Experts of a small language model: 802M tokens.
Below are experts of layer 7 (counted from 0) of a mixture-of-experts language model. Rows are named router (the router's row for the expert) and show model dimensions 96-191. Each number is 200 + 20 x the weight over its row's rms, rounded and kept within 0 to 999.
After each expert's rows: "comes before" lists some tokens at least twice as common just after its tokens as in all text. This comes from a sample of Wikipedia text that the model never trained on. Tokens count by the router's weight.

# expert 66
router,193,196,230,210,162,172,190,167,224,192,200,200,189,201,188,179,244,174,191,197,212,177,192,221,189,155,199,203,216,191,178,218,237,199,173,238,187,153,168,219,205,197,218,188,186,210,190,223,234,201,164,187,220,227,187,229,198,202,200,188,244,225,223,182,227,205,198,195,194,180,161,202,221,177,183,218,217,229,191,206,194,185,165,181,217,229,224,204,196,197,191,174,223,185,175,190
comes before: " of", ",", ".", " and", " in", ".\n\n"

# expert 44
router,217,200,233,210,190,166,226,231,177,200,181,193,230,224,211,214,245,166,182,179,214,226,180,196,221,182,214,218,192,187,170,189,213,183,190,164,191,196,202,204,204,162,184,166,178,206,208,198,185,203,212,235,196,216,162,224,206,233,179,202,212,225,190,179,198,202,207,224,190,206,152,185,205,206,216,236,235,217,201,178,210,186,195,228,189,166,215,178,209,169,188,244,164,224,212,192
comes before: " to", " by", " the", " in", " on", " as"

# expert 43
router,226,192,206,198,190,162,226,202,173,172,173,204,175,185,217,207,221,220,204,197,201,214,218,185,236,191,186,216,206,184,178,234,207,213,215,201,163,198,200,197,209,183,185,203,164,204,211,199,280,196,190,208,241,197,200,193,191,195,193,220,207,194,187,210,220,203,178,207,210,210,142,213,239,223,205,213,188,225,191,199,211,210,213,239,195,198,189,190,209,229,203,193,175,207,209,178
comes before: " ", ",", " of", ".", " and", " in"

# expert 74
router,192,202,230,197,201,202,165,204,172,203,214,203,215,192,200,174,252,209,191,206,177,226,181,178,204,158,182,213,218,189,199,194,234,208,213,202,207,182,193,191,245,198,193,213,182,199,197,218,190,201,186,208,212,205,186,208,177,211,209,192,214,204,199,190,220,234,200,186,193,182,178,206,225,217,204,182,228,207,217,176,216,204,205,161,207,235,196,215,170,216,209,205,229,216,180,166
comes before: " of", ",", " was", ".", " and", ".\n\n"

# expert 65
router,177,206,239,184,200,185,189,197,201,200,221,219,215,195,190,181,246,209,197,194,185,230,201,189,165,168,186,195,201,176,230,178,201,213,204,215,200,187,199,204,205,192,210,200,181,221,203,222,267,207,190,217,217,197,212,215,215,185,223,216,228,236,216,189,218,217,199,220,218,215,195,204,204,206,174,198,204,208,229,192,201,197,184,154,215,230,221,237,178,182,224,186,214,207,168,179
comes before: ",", " of", " and", " film", " was", ".\n\n"

# expert 79
router,211,183,241,208,173,158,172,199,223,193,209,217,196,171,178,174,231,201,198,228,179,214,179,192,177,189,209,227,190,202,198,217,212,159,191,188,199,180,184,210,220,204,223,183,192,188,186,206,175,176,181,177,208,221,211,236,200,222,208,177,244,238,226,194,189,211,206,226,213,191,189,209,221,201,198,201,205,206,231,186,201,185,168,198,222,214,219,193,209,196,236,171,197,190,177,188
comes before: " of", ",", " was", " is", ".", " and"

# expert 68
router,157,167,165,208,198,186,219,181,227,224,209,195,164,176,215,203,243,197,218,193,192,216,179,219,154,194,204,194,175,206,202,188,192,228,179,204,181,207,194,225,203,211,181,189,199,206,194,179,217,189,205,181,209,224,237,213,184,205,203,205,197,218,223,198,184,231,196,188,196,191,171,177,200,166,223,169,183,209,193,179,192,179,183,186,215,181,234,182,175,197,233,168,204,194,199,223
comes before: ",", "\n", " (", " and", "'s", "\n\n"

# expert 42
router,221,199,192,175,219,208,232,193,189,175,172,222,174,194,158,211,172,191,209,172,225,199,203,205,236,209,237,226,207,163,168,215,179,183,229,171,189,178,197,180,176,174,184,196,206,176,179,181,222,200,186,231,220,202,180,199,189,234,185,188,181,206,214,212,224,186,240,212,226,229,180,191,199,209,189,234,198,194,176,186,190,189,180,214,210,172,196,172,205,173,164,209,174,206,188,217
comes before: " ", "00", " than", " %", " age", "000"

# expert 67
router,163,189,181,225,223,205,168,191,224,175,199,185,193,242,197,197,213,179,213,200,177,183,176,218,169,192,208,200,184,211,191,185,216,232,154,212,178,217,191,228,222,224,189,208,189,189,203,177,230,172,204,186,218,217,185,194,206,184,223,219,191,212,237,223,211,216,197,169,211,188,165,195,209,177,184,186,189,199,208,204,212,170,209,188,189,225,223,211,179,198,224,192,242,199,190,205
comes before: ",", " |", " (", "\n", "'s", " =\n\n"